Experts of a small language model: width 224, a variant of Adam for the experts.
Below are experts of layer 3 (counted from 0) of a mixture-of-experts language model. Rows are named router (the router's row for the expert), up (a neuron's input weights, with its number) and show model dimensions 0-223. Each number is 128 + 32 x the weight over its row's rms, rounded and kept within 0 to 255. Numbers have three digits each.
After each expert's rows: "mostly gets" lists some tokens that are sent to it at least half of the time. This comes from a sample of Wikipedia text that the model never trained on.

# expert 24
router:128134097091141159092142125126143106089145133124188127122108091131160121169181104078094094106085089116131102113126088090156177126088188132095119117232112081148170160090179037121172146115136174108127147138180112204126067090080165096103119144139087110144128107167188109162143143147101154151072097104148098143149104141132157111183153146128119101074124129134143149083128158056172165109113152115121173087166099167106138163106130105129117126109089105124123142060181209133125124098155140152092112087151082109179124038107083099176146164133130107140137144147095127135135092143141137165111129134140154134159092130070167145139136129102063118106128107141106119115112151232136127175185
up0:110067123113157135141147143172209115103061141187116088166092198086150099114080047084167143093179105189102131125101104168162088120188150089123144095147146131112160138168175112080112144133135157135152131137202123186126156153126098131139147143068147149151142154139164156112109157102136171135154133155144145111146091097104146125121152074107137131130152130196105145165161144174112107105048125115188123102159132139143172078079145078150155087133135198161162100172117149149170146108155090163117144115130110137119125116179072125111131095067159101127107113135148085147115113142111099085115159103194107080126092130086135129171102114077054163136087100141152088141195088089106071150125
up1:053143106133171113111036072156163131130142148082082082136072124129166131180155102056161141079138146116144117119133127098137143179117145172119120125103182051180140117102130085141155161110103129112146137139148112069152151135091141117109192186157156154167148132160131097115122121130178176138137121191092124154112178090125134158143135133121188058119088138188151199163132144154058108158159171138146162120122076130129136043119128152184132163092115187042135133114066149105106125192129128133151123090105152083132110131115128141096095123084173115091105052151111121061140115126144142142131134102169147196091094153146107142143129143115102121103088116160107153138136084136167156119091
up2:127149114136114137128144085177212100115132125173099119102081124128208151144161165092117115159115090135117115143133102136132160097124159090077190110204169133092172122107116062151148097135138173088121115192154088146128127073126097127110203118095110213143105184147152118149143159176104159109101107151167108109102126129115133150116122142128140131152087095221150141153199180112111183136045121105096130116116128176150121103113136157200131143095143169141163102144161132072156131130188138156125114140164093104144159131189134123145114060072114081114154050130087124147128123132113143133115165130121165095127099140114114121235116114084132156125136141122053073162108140143162119153134
up3:135116192128125132124118092177198132198140111133224141093158113105185110129143125140186127147093116189084176102159139133134140094142133135125112142128122132150149145104134113066133172116130152152117152131149150142092140130088134145133099199146062126116114139141170100068151114156066087184073127115190116110124124107162154097183091149108134132134105129129146100112216133135128197116097132083112149140110106159168111056129150153146109180191188100132082119131154159122156106129212165125144134117060146134141228131104094160155085203111125128138098173117098083131126182142173139149136168106157107139124130115129140112170170124120159100109150195060092133115111139145077178157116
up4:208050131181089100075132134100135089113128125071105054165134143117162120098091141086104150122112134139126051141101125096097202164144172142192157116170129103122077090166081144177132127071152084112149135121141100152151115128108124054120110113154132106179128087148139107089062102113119128139123146172116127129171069124101104140178093097102085144135193108204124120100129123117111115147142161134169169058166126181125127108076080107109082089131092139065152148075093148173092163139133160122130089119165080099158195136127141110158134080157150090110128146162127164076058110146116051130144126153132143129071163109106120101107140118129172098126127140171121162103152129143091095161154
up5:082104094123129138105062129112142152105113172151185112148100093136082152018189134095141081104146128167118150132057169148207141112121128193213112107131094132154150126099136146128138134150092184129122063144131120188163094105132102080129120123105056120159111148062129136077167119126176131128154053111125091163073135151103154132090090119160159081149130084138122092104151100124134127095066141119121135103066102136065120139090183169160136153123160145113193107131096114112108079124093123125152074073169131133159128114115118124134075174110148070121084166141167177085123156126150142112118131168177105125144119099124174067104180151088134081122108154125166168107134159133100148106118
up6:142104132092076190149073130118103116154153118104202079152102148123156144133148105098226010122107127133125113148105068116124127140168160094104129111152118081131155115135077158107131114135150184161127122128148104107088110132119189110127215139132132155118144193144143117130109104169175106132122119079124215179136098136153140145147122086189126099173119117128139136110098122150111156100096102089116104110089061116092147136147116179189050179155085145093103121135153114178134114112178155142203126118135145144118146132121098112165157099175080118082123107131142088055103122171146154084133118116101128139182123157153098134105106176102133180168123092069092062153113156144190126132131
up7:145172074116164137110158125096148146160126163039128131107145065153177120134140127051093167129184140116150090136116058087141193158137112161185179123119106087060149125135172122120146083121151109096114088180193120082105153109129142114130119121102167139137164115176128140124158167113165187118087161101069117139091103074172129148182147159177135170109086107130140167160107167143152119086103160092241187109149133082161113126122122187099102098139115150150146135094100104171093136105155111168145121115105120119133125161126062164145160085163078143189127092112069186156134130130152133076127128128118115116129164149123129156118177144111047132151126096169098145134128081164144139147169
up8:074126156106159130131083158190108142137131148118147084124091103132191133114195167105181137116096140079125106130125082123065078220150171081113161124153118098144172141091135057136157090137151113130150129134160093113081098106122146116131187141135118160126135136137137108124129145074151198134103132163114144133118141109177129125123133115142131122154122107160184185126159159128119166119102162102160168057069075080109121135157139211177105131172087188099137157110141125103118089118151140157201137131127111139115118092184143107124183101129073068139111069101120111054139149178096061084128147102154138123152108146112148117098086125042117162133148077145115083129133188186133137156065
mostly gets: " well", " fit", " Bad", ".", " Den", " Web"

# expert 75
router:159129127080131174140122113113180119121102127136158122132129134132097119123141105095119121172065055092079108172101068098184193082110139154118125106188130061168132116142116104121162125081114178109112140172123088231125088120124135079049128126127129080136151082154147121086123128149159156156063145149161129108084121101198149145154153141173113102089138153117189170097175162040134177164115175141107131180136102151093171112140115089131060169138076120143097109119152175177118148086133129077080114080128129094207118089121102092097148173110120120119100146135097137122120098139147118157068135145151169150127094186099141123132151161118123120103165124123111174099076091191149144143152
up0:105080167117109159104125156149158140140109171120172145106115147159183073098144151060117121158125091150144088147117093137138159115174171118142099028224091072112148105057205100102160128135136187108126111154192079104172113152130191126107107158117119134180118155129231155124120147135129157170185099113131132143113102128079159114132180072203150126125124178146164162162134126112143146107078156105176156114194087112120133115116135121128136112113176155128120107123111110109113110132141126187157059115171104126192144083151129125141137107088190108132047111143128148120125091185140128105135155161160161115099113133115087131143142125092108139230118124101115094085131140135148129152134
up1:136132092098130116067097107167135140129110137124153101163140070120154075166154141113125116105088122101148152125177173160122100115181110074099146071109094103088076090172121080103096139058084137138130123135125073055077110108148142129146212097117136162171177145123152067118163152173180117111108095172150100196157110064104187106135137138142130088143081150143169127123116129130195135092092094086204172119150093139109164130160141126146130141156173123189130163134090082082123093141109146165156105110118072110112144095141127133119119079146122116108122129150117114139088141193121146122074126111074134176079048143202122161110130191124132158117113130120091137129053164188163152122151
up2:158154097063130167153141090148092090156125164101118158081137136148135094125125060155158134082083111131180078188141083217081148148104130164102198092141166092166105073159112133092135163106106142105144144127140117174166097077100162116086175138167119126132143101115145152146145168141044132160157197101156114098155114120154122142110084160159140066051104157109106122123134118134072135143160135090131161140135135159183094155104123115140145143165143078115137120140137162195131192117115124098142146070193155157118126104144101134111180164133101149108127071151129146134109168130114184102120160156138102163076115203151140127161159104144147123137151041154075135101106052092181127145091
up3:131128130144110103108149128131152135132159160109171147078106137133172183097142152115151142156058119128155153096156117109146186097180124099125120116172154139178079139051165129111132114196099138107183168161128088161165130162100139163126097189158084122160132143092164191129154072147146089127104114108141143144183151120098094091077161120125133090158116108128157139107169198093131127174079136086081113164091098145102103124111080131128159115107121177101132094057102114103118119161133133069164067139123117135172177112034137132135107156162165155190132174069152106173158119211129159154113130116084143090163128170082156099132161054103149156101198083078171091142131125126139110105118
up4:147108165139094118147126136174164133079122184152120108130076082149119118154160122105120034160085118167103153122103115131134133153153161088141128082171162157091082145060103082130130163187144168177130137170109120106146123151126132066080120152169139104123149178199148124107116125109098163104112111034099078130164136123119102158115095155169178145159132159159132168095147092141067098159159178034163094157141155105119150126054100106102161132150096093146103089079125146118090142156104163113164083123120145110149109133117141105123091129075095127184076128117076152137083111167144083089110168136118119094069162108163165218115149139142156205177102140108102151140116130150163137169131
up5:143127126130128131134139107111255155105125155131135129125052128125136100117125131073128092066130069150134100135118090136134149123155145132130116010146128093150149131124183122095167132055130185119170118157163051115140127148124215116092135125128089122158150144130255133132137108137107140147098110104138113201161141123086129164127113129143127135089142132133170132131135144122110179105124155119123145133214112107110146118123128112147126131135141147132116115124123124123119125128122136150129111034148131062185194120131109143199138124120130116149118051149125136186119133164104130121191140150131147159103109147146194117109149164132131177172119128131132133142159131139175104137126
up6:128143136093112163074118175110107177085153102068201114185183113184208113110091138082156160175153100164103141085091121139135161137140131144211155126129160154139102095122177140086105176137133148169151077178144106157107102102065100147077097160178104201114147118116152104165124186108101144128188121131133130194136144134080145092135084121124116135133122151145160130092134122109147103078154127093100211111129146038128115138161105137109080181096143126120133160125124108156098116146138130145168120153119126119140146099104103084135172094141207157159116157134146089131138091175151146193116138147183175083129106119182106140106172102159169163155097112157116118096157179126154095187176
up7:107096159117117122111163098125113127081099159094179127190133151085196015139097162121116137101126090178176109119142064152130096125168124174137154080153083159114111093026133153141109114089146124124137125127124125173109154105085141139113055182189076164193129127138126204111153151111130132145106113128125117132077131158075122086104212138138146112137125081151087123100115097122155124143121165131163115097116136110165081185135161144126168060112160097160073179137089153091162074118157115165145088109183141137170138132144132155113126136150124161138101135102097072119108121131127084137157165097115091086149056183089139127154109137122124214145126137122147075089121118140145157106073
up8:131141135133111204101135090106200158088151153114124127157121122141219053102155115101125083097123092149107088120110100154148162083130166151117132050129106084144121111110166117113128128114159156103159088216221067090151115157100211098090135131108099198155154140149171135192143127123082108139112120119143113140111157154087174133116116122161143115096141172169151182114108149104113122137117156116113255111170110102091134073103131129118123164161121107117111107130141135127139168146188170161111112047198135112172141083123083127146159136138124163198097124146094134104143098163069120130149095158152156109116096141092119142130142114145074145162112085124109083116105139155149172136144
mostly gets: "man", "mann", "ward", " horse", " Chair", " forward"

# expert 92
router:087129148102162174138172101135152126094067154202120137106086109107101085105178156099073119140078086147062129120101064126146202088156162149097106094158137093158111119142156110150151143063109190165138100174153113124175135132174162071113111112197084088118173124135204095134145146126152197122131089124160105131090060111123146126110183124145101161070106182145140142088141135072147147130103161120072178142158112114128145103109111092157073178131100107164119144089143116135119117129158159145069127095137128130220120140154125107112130146139118116133080143110050140147160152115111126126099153155147130146138103196112133118136210135114112122120143110124167171163139126229122150153180
up0:126113179097107066090090104115105170113145130161143125149149135137175123128179129113129082123141134169148135103140085155135107095094119068195145123102144143098107111108180108117105156078121193118138056102142110095120150110115171191125132174124101117134136148136166139130092163148133148136155063117123083132122100156135146112163106065148184121115048126247078133133105130140215136112136133125122158120149078130127099085110065131177134143096097103130131136156097116044070134136072143138096072116154168127123123124149103104128146057119122187155124138176159052144095139097121154129085119117149184185177178122169106190184174107110136135117120140077109143096086140094168172115140
up1:133140092129076175130159134171106125193085186101127157143140182128152110043068102111166086110170114151100099122141116077142192131135101163090189103073071071084125152121099217146052118068150134143110154120135110152107147107127140154105131140143149131101108189114122177142104156134131188142162202167127070146133130172144139112191115156123125045191150123112150136106133172134171129134075095145147111183080117109085129139133125136130119122154091092181103088143140143168141082089162124143128123092123117121152123170139124106138175067146150098107136160105084149131170122136179125120113149113097111167114204148150119109099145151181122217117142119136113124056159137137094120174097
up2:130103139144117158054177151146122122144110201134127152138088167167096141104104143125070122149115081133112094169150094169095133138185113182070081146090089040077185153121176138119123208132152124174143093098118102065160122211137099196113142157078077122099172131168138092141146128158133073132062113190134134183119110133128157154155134167092150152096138136078113107094168187112076122113105118088143151140101175159125117175109070152122120126110168102102101162123129114082158180148135098136146121124088100153155156134134165131148085145068135158148118150139111111109170174161141108108175117120137158177152137146153121190049197158114081135109149100119125098107114147131113106176118
up3:080142171200108167135137121113167168102140171153147095130140069169122120168079085099186144162110162128174149145175132137108082124122175123125172114103106103087085111145147168105060194140173180152087113126137096155139143123112142114118155128129132116141112138181160123116176155106122153115079183155179171144139125078100146107110122184151188124159092113141131206097106094092103137130209153126166082136147096109163120154097080129121133163147133121109122118131157113139122185171173159010162105155149107169163142121112112130112142119135139147121122099171140132131070145168157219096131160167149157134093092119135102141106179063045171183129130116155103123109104074069143103132144
up4:103153115152141159123129105162204077133121147108111133076169150128157146110092103136122138126071132136181099116107020150140119138192116189103122127086143094114096109103124134119085129175156079088135097149122108135133122133098186060118129128164133113121175183177164130118183178135145116144069091212154118159166100108103067133115109166099135152115097177104162120118075176133060116096164071157107180114089121124140126132096160141159136126095184162162122148127110152100092145143148113152123137122139145168149104108154173104158182149147165168151124089122135156161164133166140127182102125159139159137072161203111185098103129087133078178166123089132124042139121146141120199066103
up5:135094127130106149076084122157155130165100137142128108114161234164141130067160142140119083140110111149118096084102099118118172192108187160110116120134096109100112077094136138128100153067205110109120158141137111141157110138105208103126121122105134099169154073150137152097104099106041110121068148140188091115148139178072128116077162091147131119133141109174136158133158134102143123122162123173062141111115085146163081170145064093147130092141128140157117087085141149155119086190144144163172143121174088150145113143082138131125097089156123083157133131119146123111113142109143160134128125156114128118136087025127103156164162090079129107126105106157168136141152000159163132114148
up6:112135186109190134142131117123130111145062165132119092162072144151132091144111137134146115110146155161143138136204051089228172113179158142133152106148115123095146100094147108155141118097123076145115054121106111132109116152183118142146138145143107089201129103152164114136120175077128141137115159194116139113191173121090110109117212101145135116111122130194120189121136096125115112113149106172143132078154100158159155149120082107205159075142068093153075129095159062145036135123135100150102074085092122145133064166158106093146141091097126142126147131116081108085098082136153163115103192127126144128086110144111120148123102204110131136182115088131133158141114129141176166119181
up7:174168112140109152108108106116109183104078177137154131072115048169130095102120145101147090121138112079162129125108152126135180143128135123118072112123048102126088117061104118133124088170117081171164083164104113102167128137125097077108080129140108093148141082146125129111066114115055062138085063179158101144061121184149128091125100113120119130179130149150180097125157081127086126162165105113125174126124127155099147129106122106056136112155154139137138175086155160087124146128109134127202073080119135096161123121161130132119074174077158151211131161098127206134136080138172177118135145196106132082157114145109109119115101143084148114147146134150099098155153148177133090128046
up8:146125142127134193146132142132157134151095153136151120120121116136156126053124134098134109129134073113141063153113039160156170133178136128183159106255112088107120122121154113116129118084130128128158090206221003110120122139081142119097135174119137140151125132117193160127129138134112134150064133122192129163125129125119133072189117123175136113101129140136124235168131141096132127174119120084154199085154063138121138109116109131120148136157133119092117107061104189122123132132128133110147122068141130112156157161190081159160143128123142136130114118140191120135126129170137135105150172173128136142122097139129162133137120165125083129169137118120046150096129143124158177165123
mostly gets: ")", "]", "})", "\",", "),", "h"

# expert 46
router:153103114092158159092162127168178123083123151084122121134118115164113080113102169090130061159114107122123144137084094148112160139181172197150150123194139085142143114111134119153198171073069125114166106161123076087158079138107137096100092071102130097181126122132168146059098145114135193180132138167135147148153090166090128100179132129154120128100147156151179147115150143048148135129109179117109184127130129079124139096135116098158079099152118141177122086077201181162132109122124159125124110066159122117167150094153104115170117063122180117124110137139134154155163133154136074110159136175137133154138077186120217124167090142146138091082176115118122128118136110221156165149166
up0:181099099151057108144149154186163165095112153090137190188123082152104089102144085125149103129121113160101146133139096099122110134158121121131150090131164180067098101084149147140124098162107161078130135225120166058102145053096132136060122150118103142140102108163155141181112060104141146119080076038107092144097133133148098099121124126222133092172156174112129101111213135148077154082137149150144091139102135160102112126103092096111083130112126143133164126164160128208155121129134087134173070151129147087135116146071137110140093100101158130163146143134147170073122150097091157144093075095161179152134152157166144109104102077154125152120123117144145155161124101106174129121080
up1:086179143150148131122113079176125103160135156163115142138167140150112095182098128134069110149115111119156148162123138071141126167077116112137124133097137132080127103075174105127078071167104156122175155131118098139110127142151156145103129142149179147150158132170147159121153116144133158115092030175130170132107092181119127187096182130114169121047045140199148186207108114125151182149125116131135098154105141129151186117104058145107177145146093118110165120072075143097143209135194122140146123131180140116148111150136132172106059117078093160148137121137111096135144164154102191135147108151119189138121129080061157149141138138100077169122092146125061112127140158133096075149170
up2:161113047104081130106093135152136117147093120143119151105071134153145125095099067135129124089134141139150115068105084145129161173070164166177135122076157121114129123119141174123072088125156121090137165161138072113134094121084110154148135216174096164128171158073126136118130097087143105123131145122138139100121129134121170098110110048112157100123119085171155154112115112187120106199106120151123160093130151165136108128077076168159180106082165063112093136116135148113078140100103145146176064138166128097107175085149154142147092114074145154071110134149142171082107120148071181101138100098149103087138165122085090156102139198143151109130179084083098153198079147085146109163058
up3:098149171126092129123117126095178158093139098145122158142096142108155141103111122089138132179094109130084142103163103061112178107125249092183116112132171127109100084149094142123077099123115142105152080166119088146139137126152122082090117175130133063113119201133146117132163134116113112169122198093137119181149186141120143110175104159141123167162119089135207105137155123183132158163151084125194127113161128170174106163112173122106078137122140134138168081081154098126111178172198164064149106156172170104161187134106127133146099146150153098116150146103060129069137121153113157147184118121111149123142147079108111104103141129084112135131144122060045134125098142109160092214131
up4:133173126135094190130108084114114155130102176163166110141138097126199098122174123052130122153058090124128090173134105110181153130137120108132133052171109121115113164150126125072120152101140149119168154142127038140126141137129152131128138146107155114126153154144211147166124127144055132155087103089142167171152162071075123115161138107175158179149099099160138185166154133127107180144123133105135141108098039162119124140127106180133135142103117117125111079070089101194165134168161138095056129082144138092204190170093137111133162143115162145093077147166118122111116149128110144151129144069159195179084103085145122161112158134119130169152150082124123130143123107180147100208154
up5:111109147132049123102137078150130122146190101134120115147083148131126104158154070112189106130177130159101142091133117068160138098173164133094137120168151145063160090148170115102161146132147159093173133111103062141057183183171197085125131160206112180179171112096149168156117140127165158133123149081147087154132151144103098150089148105163163118150100147135112209168135142171149099070183085125134120179130111092203181174097101141139142113143099096178115136084111125129166133179133093101155096150110089123124166132164182149182146110127069181212100103135147087112056150104148163140100139123137108136157112119131119154148175153127138142148116119143082099085128158120134086111112
up6:089080111126141107127184065072100161098145083137110154097106119087114103143091121135191099115104109121118159131080162111201132098109167138127186115096104103172119175095154153108077125120099169152139128141108083107090166171166156056127104154067126123123193138112106173092071080102113096084145110172149094158086149180141118086147136109152129110058092150112126113153134101128131129115203090135151117151109115188138136082141163123126159097105120124085155125173106134132133219119136123165155126121167111118134126166104169190145124171126096139163124170189087097103118114108118065140144196119094105096070092111128201175050161104117120154142118106090135082081100094176108104095161
up7:128155171119131114152113124132172184133135111116177151146058155120152185127090114119108171110143130115145123082105108109108113107106141146156087116189128095169132132148155131108155135099161143108179100155214100149177140099159148125103176155101117091147207140154156078140183113138125156116102144149135124168062158161152176134123138040167201126180090082160254174099092098124141187096099178141125154085103039130116126111164128132178149115116125100155104087163166152129127097136131144162099090094104137099125173067145150103127120118092159151083140113097122133180128155104146154111136145127128132157117149159157114137129222180098139088125119155124061137129136141192126157160087
up8:152096122183166135104195099139082100185149172106159086173133169156165077147142166098110068100153087138170127158151111128120167133088084182102127121085118128120128113069141188096151124124165089126161118130113125096090083103159188119112146165096123153110146128121144150123081149110116095142130130141160103131156092091146141168152150155111210094131059081138141138140178155128100125071143090189165146087165094121139135154143094130166127145154183121104097181118142141145153120154126115122120142156180046142230165082126093140187157111110160151106122142145105159127065101115111093207075136145156152172132113199116178160183179133111134133162157168145129089148173074161136129134094
mostly gets: " \"", " [", "—", " called", " “", " *"

# expert 60
router:128087152145160146104153134131159121067100146170164099109102127130133142085192140059107078084146060147102126127113104167157188085134164156158136105255115091153144080144110088127229167118121148108123121145130087128114082142132180122094140111143137105139168136174153178092178163119124114238130131156143148149132096144116192124174139122140168126086142145179167148136129118048140093127113142134120182133134089122128085153110110109166137091136134112164118127074172158156133082122173112081106122098187122098204157058112115159107100099139099119108106118138125135131126152149126126178091146139165152079132144156081155188165188108122103123153151100143131157130139163196141150113125
up0:131133117134132169098186093125175189128131134078155125104128131132132091161124132101129126127096129138125067126128000125138133091174127143125122068163098136081117132081131128116174121121142190130144119139125010116153130163111137079046125134131133129139142130127235125152136128128059118133100098131129124221129192132123132130194127128133144134070055127112144137134203133123127129129120130119120135130172124131136131125159126127166088190132121106118133015126137111129126146183160130119128120096132167118141133119125131128127189129098158118136095130135125165120125127204146132062126196118180208137045117129131166130129126128124173187153130084119146127089144155176174129131157
up1:132191143075104217165092124132184163193062162123119149134158125133075142143106083074161104103126121123118126105099132109142155063099172151127069136123115145116127099140133133119076150115072206176181133081168070139153173177110126113137128108136119111165161121117165154135096123117168166102142082105091127141113137170137132119164102129163135138180121112094138116165052149123134116105139151138133163127132097150195179099111195180133144105096134134119018150131140079083120156134169194089114125106130187185140190137118057109114163165092176153145075137151098180099172096134171128150101141130159128133131113087123133117168133154132145156126120156104129086099131182139125162182178
up2:119123169114146111091135095160060125181121183111130100121144163148151097085128123145138122115157100190154113182185141133137105130180094125155198118126105133122159123086141151065069130114116139147112146139183127131127144128087131111089116235162160152121150104152177091125148152115119150165113144049102138186132125075127113138125146147109139166093143192103143089107086096156102144154069141137124123085151118173144129140136087105180125157122091178098121049100105085094088220138147129131133151133084135115117095158149136125136118116089120097139023131126073123168164117104184137105092133049128126216114118100089154114130143112158110225097152097096122111069131138112133168142114
up3:151121114153082190065110083135134167166114149087142172109104101153203115135134102117135118132103113124140107090125107117136194062143168121065107080179093101126086123099105110095116130112162210140148133224162040142115172159077205131097143139119094082136143130080191109163101108155150117146077119134146130156073153120085075159124147065141195116077107173133166140111164124135154176176133123138124142130129095120176175120068123103113175165105101116098112084129142098135139140126171143137158119099114116131167172123110153095126103136090104137144096167177085152143164152190124132105149158111110192136098039150185116117066137160149126129140131079100121157108094132131103146139153
up4:155143119142095174132129144129188201131058218129142124124076107136145114119122073124144105147073102135128116163130036131132167133141151176127085012142069109148123096097132124117121126101127157118144132149255063183114139144097128097056126145146116147149127131106142124104121095171134137121122108134131154130108136133132128078177087064203153135132115217135145150171123133101124255142123134092120162154143112132105171125129140143144138127139122122075066096125134136109136165130143155164095102109173184132214184145161128140114138128108119143149131120129122158123123137149112155134152158133140159104112121135126130118162115124075141173135057091104118111116129108114147130138186
up5:102163148141165190115165116125188139113130134129134134120138074172133091079111079122134150164136106115093086142162076149162159135136144151135199094117061119132117166100136126105081070095121147150147137156164088104117118206101140112087125136137085149183159108091222124146102140177103122111122066122114129133100120136069117100169153103157196130117152146142180207176110119125149185143136150099123172113109110152137206102180123110131143174120123129117145097108113136132139141125123176214080095068132152133214137153091068152132129164098156155113120133148106148168156108166094133108144227143104172139086078156154177144126128136084086173151108098119071101132137100108147136171171
up6:109164133167166146153115122112136151094109220105155114191140114139139110151149157103120093159109030134180077142139043141137138106131149129130118089204100110158127124092143126074150116065130180105167120131167042123191138133086151047068150140141096134186147135128190100151128136139124239102091134100122127147115120120145096098142159084146139142137098154111156135153131138120145153143120177117111140107144081155147140063124130149114093132173138146142131000122123114114134164105200146165117101062138126105151136093124134148103153121132148118150129098186110110123114098124112128117165129172135169143120106132142129127133175136122132145109133098081107127048145128154138130158229
up7:153166122101128172124169068125111132134132133159136204201172126130129107131115120119125124135121102130181125178112113112208131124134145099129160085143115110122119135049203131135101114073123143127184135132167098104133120141116146100076130157122132126156125129080255078158132143091099208121125121106116132120080133131087151099142123125174135088130057115134121116117112140122143189125079185087123147135186122135128188100091125137153130135147103118082127115146130082150130183225103126172099109068114153148150131132125134109158127052083184135129135127166081229121164133133133128136086148130093137168091109135127133125092130181118114165139150112074134136057181087144109133170181
up8:161117117130116154113133127117203130166113159147255113137124098171156109110122102047146112182104120137122105112129020131181134117144160154148130105174120110128114140108140138095113140108159147103218130134146098127135141193081131080092132127128109127139128140129199122137122128161129133146103080126135151136121138136131112057176155126129164146103115140152129173126156130122144202139159112124095181115209060157111157129136119110126129154128123130093123123137142101126140170137128185122193123071128155130163139110094120118140139115077152117132060130150110169125133126169141119130128207163138190148121104147133109106120134148092135141139052128094124108032126093126129122247162
mostly gets: " when", "\".", " while", ".\"", " although", " While"

# expert 16
router:134131149079155169165131096105202156087126106174147123129109142166145119117160098090138105175082114116084110145090084140151222084122130134117115112172148043159114120102123089122209110104144149124109135136180075178152096162120145081085146076124108100137125150121179103123152157126137173178045113150199143173071106126105165095173136154198104107095114120123136128139144171079166167180154174116142188175146088079086204102111070112139101148125083104146106140103132182101112122117150151071125113110162158075164167102144085091129129122128150120141105133145118113114142109131137113166155130184125122124110130137148141121118162196106132130133160080131123116108151093229112152184157
up0:148151128132125156064120104125128129119110170153171117136113071140150145129110114082068032084116028151154099145145104125123157134136158136119150095148079101145116113101163128034148162065110182126214126207121058108148089120130200108099149146121121121175174136150213181127136123155126106159162072145148128131145111148142134140162134132178191123104114173179152196135161117095112161120133110084101139090130126157142139116127121145154147196115104114136120101127192171125139138142134159140151091068139132150139160106098138114143123128110194179107075125136112143137113116127102148135114146176127204126160079160158152116154159116091048160117124144113093130100129178178168150189112
up1:138093117126129198100114083088107216091114188101200135103117092141144125097148126050134071119123035169145077091151109124208122110140121153124169096174086122115152128105152122116130150039137187053160131205235049100138131152115144121116145158140147138148146121134237128146143154141148146186138167147075136204143134132128133147170137076147174128123183122163159148099142126111119139121120133086115141123134107133155115122157133142140110156121124126108096105122147126166144107126174152130124108103151125133194156141149078143139115072142104140113125131153045152119153095134103135121136158120145156182132110157139163145129118145124067144136105110103105115094141156164189185158132
up2:106134159124121221088163128115130134112112191131142092124136131149136050098131190082089119125095036140135102143054061171144134122161143131136166111159104110129158133124128129055134122088122255145152127197163098049116075143126154125116124137109146120202136142133160123124145136140130104185105133156139092140123128137121185156168203120158158135071114143142180142132118130105135147128123163072094159092145118167128136134147132134178090145100087162121131107123196132125162117108132134145138121000143155165163140100140090132146128135097154131151119139107033133178142104162112141143106173132120141128169132185135173175133139155133095133143119117126149113126127133162156113159118
up3:137091116125111163056118100124119141090097121103211064076091161132160134132168150104095111106126106127145128133178142119148159070125176124134143118161103149131117143158204160100128199143125135117109118178114066143115152182124137128130078100113117186153150140131179222136139079143136135121136074083168119173057084110143173199109136139168178095087115139153137149145147089104087173142156166101195197152121131142121182160123095152157167092136121100125144087059111118076136094148130148114131096132132079195127120083100145177186107130163131155136125084158125151069097152174166194111127168160122152145121074193134169149178131107090115140107133154139135125124143136081161155164130
up4:088134139107123200113140086174137130106069179115251057107142120167173120123118137056119121187143070132116113179121083141202181116152128133116127050173125072114115130117130119094161149106127221165175116152181000115127123107070191113111123206097110078218151115144156148127124134129125124148117113144126125189138088127125148141147156110141167122123115140132125157163126144105113187125119124127128159119136083117143155149120118143136124138141080130137060100081137115109142132137115117126148114083131119125147149098145087119116123111117157152124078129140109133141135129168117137119104163113128167132127093202130165135136150115127115158170120121101095151117102094151144170164154
up5:150136136134112199087154136163138121107113153149124145071085113109131159144080174106100151192128087143158089035101150136125106108095136109133158100119133177161080086148115127083122146091081183142142094183151130120107087134157167088097126142127147130110184121171167133133084114070156123153112155025102170221130170099177092183111135155134183146117141154191123105099097152149131108131149111038143115126163141146132117137194076117130138135081107151136093069119194107132097126153120128142166198107147097104155155129123149119153124149085122117192123098066079127190109137160107084166078139096172137151122094101126133130143188145119104144128080082153166138116163108127182135128166
up6:147088140159067167110159092140141094104114149151137080074150132127105099132121132116125128117101127112106109081114168196203134138084143136143137111166147163115106128080136153068159147144131156161149193124151104075163187177133231140078128129095148107117152104121163168186107167144132161186093102153115126182192163120128125161133154141103139130071165124157172121089078120120108146120143079076131136093075166142138147136202098126118124132138162133152162093065136196129104186130118145132093090095217168093141103129150167127196129109162158170103122146127157077125154112178182140120130139116141127067086144131142133087100118127110159155156094172109121170033099140119138099071140
up7:126133126137114110126129106161118208179160134113156087141181114238119102089128179140101098182151108228161080151132136116112137133097151210124113076102114100144166107146127128130140151087115178134139091115107066086108151118173108138012155174129135145131083090191182114124175132128132096085096152166092091163057061137148171165181126128155198091108129133125123107154086095128113127143138132092153163095134122117133131158076165112176135107171116145139120103132146110093163142099118141130150093155144127149091127097185169167167163191144136113141132100136076214141119118116137143103110120105133164140100118128155105119113151091158150126165109148145077140089136115137206108086130
up8:150174082114118231161139122156158180123075121123160184064162073128105081124114202159100098148112129152164117159136135154208070116120145161125093102122166050116081166121122155092124111178155141092139140134141081151166133137182117117124094154083141129153082156156145165096116107150166108142097107107124125185109102156109158156216142146148136105109137105167125125151203094164112128167098163087139130143136173101127187130084095111122117148070138170120084127136089129137074130138071130126152123124181182185112103121139127147127114091178129123142136062163147103145129121148190118089104163140130146193083137139126088167124157092102118163209139124091108180119186158125096088107116
mostly gets: " using", " served", " modern", " based", " consider", " influence"